{
  "n_layer": 8,
  "d_model": 256,
  "n_experts": 128,
  "experts_per_token": 8,
  "d_expert": 32,
  "d_shared_expert": 0,
  "activation": "swiglu",
  "moe_layers": [0, 1, 2, 3, 4, 5, 6, 7],
  "router_score": "sigmoid",
  "normalize_top_k": true,
  "routed_scale": 1.0,
  "balance_loss": 0.00823,
  "balance_bias": false,
  "router_noise": 0.3,
  "init_std_router": 0.0108,
  "lr_router": 0.00094,
  "n_head": 4,
  "n_kv_head": 1,
  "head_dim": 64,
  "vocab_size": 2048,
  "norm": "rmsnorm",
  "norm_place": "pre",
  "norm_eps": 1e-05,
  "positions": "rope",
  "rope_base": 10000.0,
  "rope_fraction": 1.0,
  "qk_norm": false,
  "attn_scale": 0.125,
  "tie_embeddings": true,
  "parallel_block": false,
  "init": "normal",
  "init_std_qkv": 0.0214,
  "init_std_o": 0.0,
  "init_std_up": 0.0214,
  "init_std_down": 0.0,
  "optimizer": "muon_variant",
  "lr": 0.00632,
  "lr_mult_o": 2.0,
  "beta1": 0.95,
  "lr_head": 0.00771,
  "grad_clip": 2.0,
  "warmup_steps": 200,
  "schedule": "wsd",
  "decay_fraction": 0.751,
  "decay_shape": "pow",
  "final_lr_fraction": 0.0,
  "batch_tokens": [32768, 65536, 98304],
  "seq_len": 768,
  "doc_mask": true,
  "z_loss": 1e-05,
  "train_tokens": 539400000,
  "steps": 8747,
  "dataset": "wikipedia_en"
}
Below are experts of layer 2 (counted from 0) of a mixture-of-experts language model. Rows are named router (the router's row for the expert) and show model dimensions 0-255. Each number is 128 + 32 x the weight over its row's rms, rounded and kept within 0 to 255. Numbers have three digits each.
After each expert's rows: a language model's description of what the expert responds to. This comes from a sample of Wikipedia text that the model never trained on.

# expert 28
router:077105181119160128096160122171138143162158135159105120099186105135110134085158143102099153175111144099143174056131157159062120145109133166120119180094100088106084093115140137123140158168182066171078178119104194143077125144023080159158154147157096143150084116112098126128127150129091129127137156150138115134150150164191150062120087096151185147088106076150116084155153090124143167152137123174069091158136139101140083164124168128177078153162071147122165109118204094112178136086146114110093125121137152200094167068120153146122128119165083101123117136159191183150132133172118143149096119154141167102146145117094131104168135172221119120162117137151172119149207149153090088102111129132102134097138147133087089145102116139095102097140131108112107113051130094161153174110103104
Inner word pieces al, ri, on, ti, de, pen, min, as in fer-ti-lizers, Cas-ti-le, Inde-pen-dence, resp-on-sible.

# expert 54
router:128154132104083163117089138083141162121069056112078103122122089131147095130128215118126150174133136048141152087140113146105103136122157146077163128081099092108147062126097184096121133196148174139131146194107158177133175124138127156069102161112065158138144158165088124131144082146104102164150128082167092120097122111153159086127107122121120161097121109129117194116118129121090093065104174138127148120139140139123122137108157130171153157166108114100118092119112090147111125040128069160113149172117132101117160146167164107117147091051099135123117133124141151157160073190153146088144153139169167131176168143087119160149074114196110099134063091078178117095120170101111148170178203107100101063147139067108168176137096169089112117134088105170156065118121143108114125147080123
Final e in née and -idae family names, the conjunctions and/or, closing parentheses, and endings like es, ation.

# expert 63
router:098078170107110161154100096149205100127137057065127107124158111130092183150134151133152197190101139099164085042159122141148123182112179144102118091109128149061134108101061125081135074189135106163184137151161153134150128135156131144148134201146102167128051150076170135163115114167138171152130100158143115112116086119106117156143108124123149136122132125164111184112169170149147125110091152123164122128117126114162113090095114095167150139110074135127185166172161104098091188134091119130192131105135148130125117095175092092068187064084128093119068157104120128101184111120136106113113164127133156036083134151110130114110131177136105179129080076110083089129123219093050126141132146157120128090078109145100123136131141116092100148135141202153154124112116139144133152117107129
Past-tense and participle suffixes ed, ing, ated on verbs, plus whole verbs like released, known, called, often followed by by or to.

# expert 51
router:038074167122137090154141116143126053175104092112139140111187084071116100112132157156146153142105102098146155051100127158152123153178112160117141183105095146146144124085187149090118150220126108180136175127116158096131137093074150145096140135169142154098157077156155157124142078094130125073084160132153106101083110186155121048170133166162114155070106153156105123111136080136104142121103142117109096180161116145124101214123113129172143107140085132174160130129163163143152101146127126136102076086140203177093096149137138107097145102095076073098104141124120146107141153198139117149140132112158175098120156151127178151187118158156124162159172110081082164111150146141105103109104106140128099087172134120102141136111106150106125082163162098061146169093064097128096169062099098
Pieces like al, il, va and de/con prefixes early in words and names, as in Braz-il, he-al-thcare, O-val, El-va.

# expert 15
router:063107159095117134117142063160147119095150050128142190130192104136119157128120183147104169158151160043125128048142100120086072157143118122165169108141107127074131105109122136096127100185123087135148151123185087132165125111103124163063190181134131144172095088153115154158114146163115114106132155067134083139094096165170149131125090124147125124111110129153177164110211075154152160161050178143141118145168179104140117182131201112149161131133069086127153134130138113101108174120139128118098147126194152110102131091165115065061156069132102096097096135154117163108141135135166101129146112145062138058098133148127151147140122150197103155118126142071136131099141178144071110151115105134085099073114077109110094142132147127120131111146170172121172074096133189128119105103089138
Word-final pieces like ed, al, ish, ition completing split words, as in exped-ition, Journ-al, contract-ed, Sa-udi.

# expert 47
router:098145179093164132073114110110158118161133052083178094072140104117153136135171131120098158111130133096147152093073183114148133140150141159122090135100107160118141106047151108108144159119125162160104166085092140154125164141094136109157181186087073138138154140148153124114157127191128110153119125153061148131070155106145114176177137151111173121085159131099149145165137153195116142182111112136115124086149142125129116105116083112142143162135079062110123122122177135138126108103102146119114113136086160096180151089183130150084101067138094075173100107140100090121099110042200192113116088134148096065185062106149152131130091123115095114154121127109105112114153098178082142109176159138157110085197125185101110138100088156115057109161179179128096132140095102196115197094118170
Short word-internal pieces, mostly d, le, ar, b, li, mi, inside names and words like Mi-d-lothian, Je-mi-ma, Li-ber-al.

# expert 34
router:103085159126096118155109103135154099088108115088192124103215075079140166134139129154070101101117162081139148122114106110142153114120089092135111076125154054096144065167137114084106134102114142106113133145181106181118086156077171126116245143104088180114075124125132137119227197122168114100123151140128173134082120121179086110169104179129195143122139096147104084124127092132100103116091145162111137130083173117155171147044138108113080152153084153063161087161159108114131117109146094154132084167110102050138138095161133087100153172054131125147148170140063140097133147148115100139105090091107154119131149132113107182171092053185106126102096117134144110129151146107113141124120135143131098083105131121120167114087109120094127094119147107160144132096121130084181087081107154
Mid-word pieces with consonant clusters such as ell, all, as, ck, ich, pp, gg, as in w-ell, sp-ell, su-pp-ly.

# expert 27
router:146132150030128128142075117130186142129125146095078150065131128148089180114103178124111084176111118109181094123107125144113118158165145131111152142152122114185106087118072139096085134142221118111154173161112182178085129123067126115099170182120135195133090127067065100131170144100093122168133106126103131104073078148123115103157122094144172144082192128116114168215152114149077123121096120138162160207177118146111163136094145099139130121129104098143202102104179117136162144086139109123168068133106067104102130128179100101075137110131140118100136141162141130188184112100152143173113095110109090098099135126066181086224087088128110150133170142143123136109178111151132118121071110134125104103097165162119123157150123169108134124136138102113082164159080107141101142120093164
Commas after clauses, dates and scorer minutes, dashes in medal labels, and month names or years, such as "By November", "2000,".

# expert 12
router:123166183123138124176100115157157102182195112122173164106154080151178125152157103066136144116100115130119147102144160186202116170132161135078173190091103143126091119126185130117091158180174116136145131114162113162075132115176135104152118155121144178114130138108137130142099131115134085173165179201195139135149104098161059148108114175123100077137090148080130134202120104145065138144113108130111158188115122116119092137123112147134119168189068140138149100119116127156110152137146105164083112139133145095150147146164058109096157115070104094140147092182138060193125137099167131136156123079131094099144076136106196114188133098201102130171102126093103157107124159164109097081071142180120112115078136135146089158093148201108108101144159142117183125100070091118107174134112163
Middle pieces of words and names, especially t after Star (Start), plus il, x, und, par, as in Wilson, Chicago.

# expert 43
router:052132158088153135092083105111133075208179111057137093060167105130100150092121137136090161151166095128148154072112136137139110117092124132086097129070157092144085115104107119099147147114135163100118149096128121165117122124072082138129207183091087110129059161121124127121124140127169088113133141158168141161051147130178127142162111160153118128091173108074130114123113149194137129191074080115107096179088193151176158104125119160158155179145078108132196108145182174124184138125171112090130053100159104151148145059158150162103122081161113100161114123119148108148135136107142115155083079176076148057177127132148124146157100111111101136156084138116099136108120081159094151099142165118157116089149185124142091161150134143077092120187165145105113134104151150148077141086160121
A final d in past forms like enabled, beyond, Ahmad, plus pieces el, id, la and capitalized Do, Al, Mo.

# expert 2
router:132083137102075207086107144148099121157086139110070216150139090102168072129116171086109129190142152101181137118088136164131121120182151165098132112095101075064142147108094164115156104137173177112067157180122113171109136104106126170090118171152115132090158172130088106180146075154189167211121123121108130099098163113185080074186140129102157088173143127104166141123173099162107107079058187091177167142137133147130152154122105113138124186145069199103125154169148127134144180076109162103098152187070098112143139133126118150128149060090131113103131115125131108139147067128140157149118107097152144101151114185115149112152117097177089133173118061088122113088168162122084078131140181079116125104147170130112145125122096093124110106139101133152116134080140119142129114126096134
Closing parentheses and braces, plus noun-ending pieces like -ation, -ations, -ography in headings and infobox fields, also %, =, years.

# expert 36
router:104082173105092117118126111123152171122139065116138132164146064114091117080125132128129143122102111089198103124134130109145091173126165073098134092112124142036131124140109102060118094157144160073144138109134170130128115045115097124040177182139100137097105169091120158104115104068123154177122159131148109193135127123130112116171085097202127103098158160152089127100181115136061093116101145114120181137154099138126151127146067095147147175167080158127105107139134076133122072084134093114104093097124107130074121109115159119145132143114102096133128114204145133200151141079112146072105082071077134111157114181138112159124107110092095132159090115111175168127119081152070093162108171168082129102085113079148067181109116196116066124119137106150077146130127112124151173078097140
Word-inner or final pieces er, ers, ur, iv, often before ing, al or ed, as in formerly, Festival, Conservative, causing.

# expert 31
router:105112190133157128133098124158083109181099118140143142041154111106069106150096117109101128174134098124163154098121128154131112154186084129138135043124126124140134119130141171091130098171173164131111138166134147158179137132092080115121168160226146115095125148144071150165118160141187100164095120111156125169131133147182132151147168177155147086097115112164087158142120114098136124133103098124135079168136133143106156098107077079144157103171079171073140114156144116076179131131181125042126143095151132114154149092139153115055169147110053153090127149127108135169141113110155145099103094087166145099113112141102142072193113134149171127141144142154074154121183142126097154102132184070134156097135105115072152127099104147054057082140098127120155085153088128104134163010125131
Single capital or lowercase letters starting names and words, like M, P, K, H, plus j in Dinajpur and LaTeX braces.

# expert 24
router:109157145080139125132125104116130105152084101102132168135139089098177153122176146103153137175171120058125172128135122139189123188106118126101190156144111074083151118077118172078039082110150106193094179102212183135142093126104180114139128192096103111138107142120142093147123145128131086099106108119132135072109113148144068132138079145115135104117159139135098165134107128131167081092122108201114142131127105119058142162143105129127044133204088112144175117128146123116176153120152076092134138190119104078125131108201128064147128137124107143120186151129134128091176149130132138125115160127105126092139116086155122113156134150151054138105126069157139109153113109091071131137125167087170108067082145152052117124215111096069147103083134102174134092059114159157129131117163121
Word-final s for plurals and possessives (documents, People's, waters), plus endings like es, ce, and ine in kinetic.

# expert 11
router:125141187144157203091073133157135159156128061118123142084132085113079106098122154075138168101139107079158145112097113119145090163165117058114156118070124135124139075069151164079072078208157148161087132181173123106106133071131164175174159163078139157102108159137118127115134182144188083137174155173144110163102108128150069079175129163131132132084148159131090125118102131081131080199138122154106101166140116160083108182157151129172137126162110139125095119135155130123166105105160123151123126136149105106095132114150116116122157124072057118091147168140136130090139146149148212091087126094144128123167135110087143179184136135180084125109129127127107112122147129090102145069138162171128119103092208119106169168143054174088118075148076111154114088100178108124146161078128106
Early fragments of words, especially p, op, pro, ex, dis, st, sp, as in ty-p-ically, cor-p-oration, dis-t-ance.

# expert 33
router:105124187109103100119113120101155071217129090114101117144200134163172077139142088135115151146114128157145149069127148100143110181081088141158130107102191111141121130060154105100143127165154104142154158143134128109125113121128092144105192165137114135114112101086097110184114115185116103167163083107115156147119145129131126132145174125183136092174106104106117107177067120138087044083104118125158137167097155177108129120108152066149127094109061138140138127105125084172128135062112161106108145207097129116163058133143118076110146149066089091045134128056075147151154171139126109108113131126087113056068107112075084071149118146146110132138115181115111217116155101155100107114130157113162117099092152174085083129109115122087117101128186087161094113119096073145171113119098127
Short pieces right after a word's first letters, such as in-ju-red, Be-ver-ly, The-re-fore, plus opening parentheses before years.

# expert 23
router:080138164120080147162118145139157159198213075118151091117153081117100150204146185115120167136067102116114197092152106140148085173072113133139163110111131162129089134080160143105176115139132126100109120111176127155151156135121114116100135151105142163109115107100145130116093148075153064096134162183160109172099077117154067142120144121120144098140086121103096167187151106101106124130112101112062185167095124074134111150083085120163149142137084127105149056190147127116079116114136102160091104161075151132177102170204125054127140144119059118139131103131078127118153133110093204170190128095076142090133085176114197133150156118167075101152113130115088141085101098140102118154114151156100089115103101161107094142097145159089129101114115162082111177139079102154152184102134129
Inner syllables of common words and names, mostly t and et, as in stre-et, ad-van-tage, appro-ach, across.

# expert 30
router:117138156108114132178078091127088088126142121121152096129133080136105164126146097111111103149067104100194165117092077108114103127155116092125134147110146151120104113111087207101201081072097137162158106048158100151093068147109124101124171133141136192153154114095079131112144125130108148190152125083134138159100147145114079093155134146160183045102167140124106106071083114130097133103143173140179084147183187098132124104109134128207112103182096100103168124207148123154134131101162103150074137120118115111136169147182116124087118096130136092166142142190174143163139098139163125111132144134141150111090100148065147073103102117108131122176120103120117125127105159159108159151190174119149134096149158102036205128083110143084096117098107180168125151123109071098122186053125102
Single capital letters or short pieces beginning or inside names, codes and abbreviations (FRA, Gardner, McLaren); also ig in pig, origin.

# expert 52
router:140098165134089167153095096081147155132116102116125104113139092165130083173169113101139132099194118152178177104112133093159104200137115096148153083120081082109157139077171128099162096189103090149155173090144151126135049127094139061135186152113168181130104111110089092140135125176094074128158133110115151131077132127191147077160109120123100094113104146162090092161112124196086048076134136157160111156110200052126162097121182088137128085125099157123176112110134137175097121102142096094150091118145145159134092074145097085142120133086105074102096090116087102106145153146184149175123106149149120081129104113082096148182130086142130153122106121089110129048142130137065124116121152105107104053167114119068164122166162104123125140107165136139118177091163125129159103136066180
Short consonant-vowel pieces after a prefix or first syllable, like re, ne, de, ve, ru, as in or-bit-al, co-de, d-ru-gs, Lo-ve.

# expert 49
router:128111152099096147167092118103138117136138093137062163079164144073067093106116128148078156181133164105196124123176192211125114134167129135088178098099132117094074108123075091093110129136129102132115116116134190166092088149151163120116163183171131160129069114132085114091162133103064112171121113101118098110109147161160109128155101138112126063142141145093129145115071130156112154122097110116140120173140113063134113113170097134176163152136078139146127083155113146116164166121117143110131121180126151116101132170151107118078097157101097132068101141154106098195170102114175153151100037086076084093148126157117188141189069129089110092182100080135120096117127198091103113104100130137125071095154115133110076146121151183063121121113112108150073120144153111073110188107055113
Commas, closing parentheses, closing quotes and brackets ending names, titles or dates, plus some word endings like fash-ion.

# expert 5
router:106147145028132137167089111104146106175137120095072123055132121139133129127140178136129141132125124104140117111066123133136070151184179142127132117138135078188093058114104095106101119120167164130116146145143141156066084102100130132088164161111135194123110123104082124167130112100088093149129116156121136117103100179161098133164127103191181142105144131136072149173131130150079098087125105122164162214118110130100115110111133114122129091134108143167146150067196111093122100083164144128132058155071086132127125164176119127118145046082139170063144174156076060160125137094117134180056123113097150121123164114085169129176079109134097157140158114144133139118131124087087124137070115146109106097118145180107090124181104201067126116167105129096101166121102045129158186122116163
Commas after nouns or dates that end a phrase, plus clause-linking words such as which, that, who, where, though.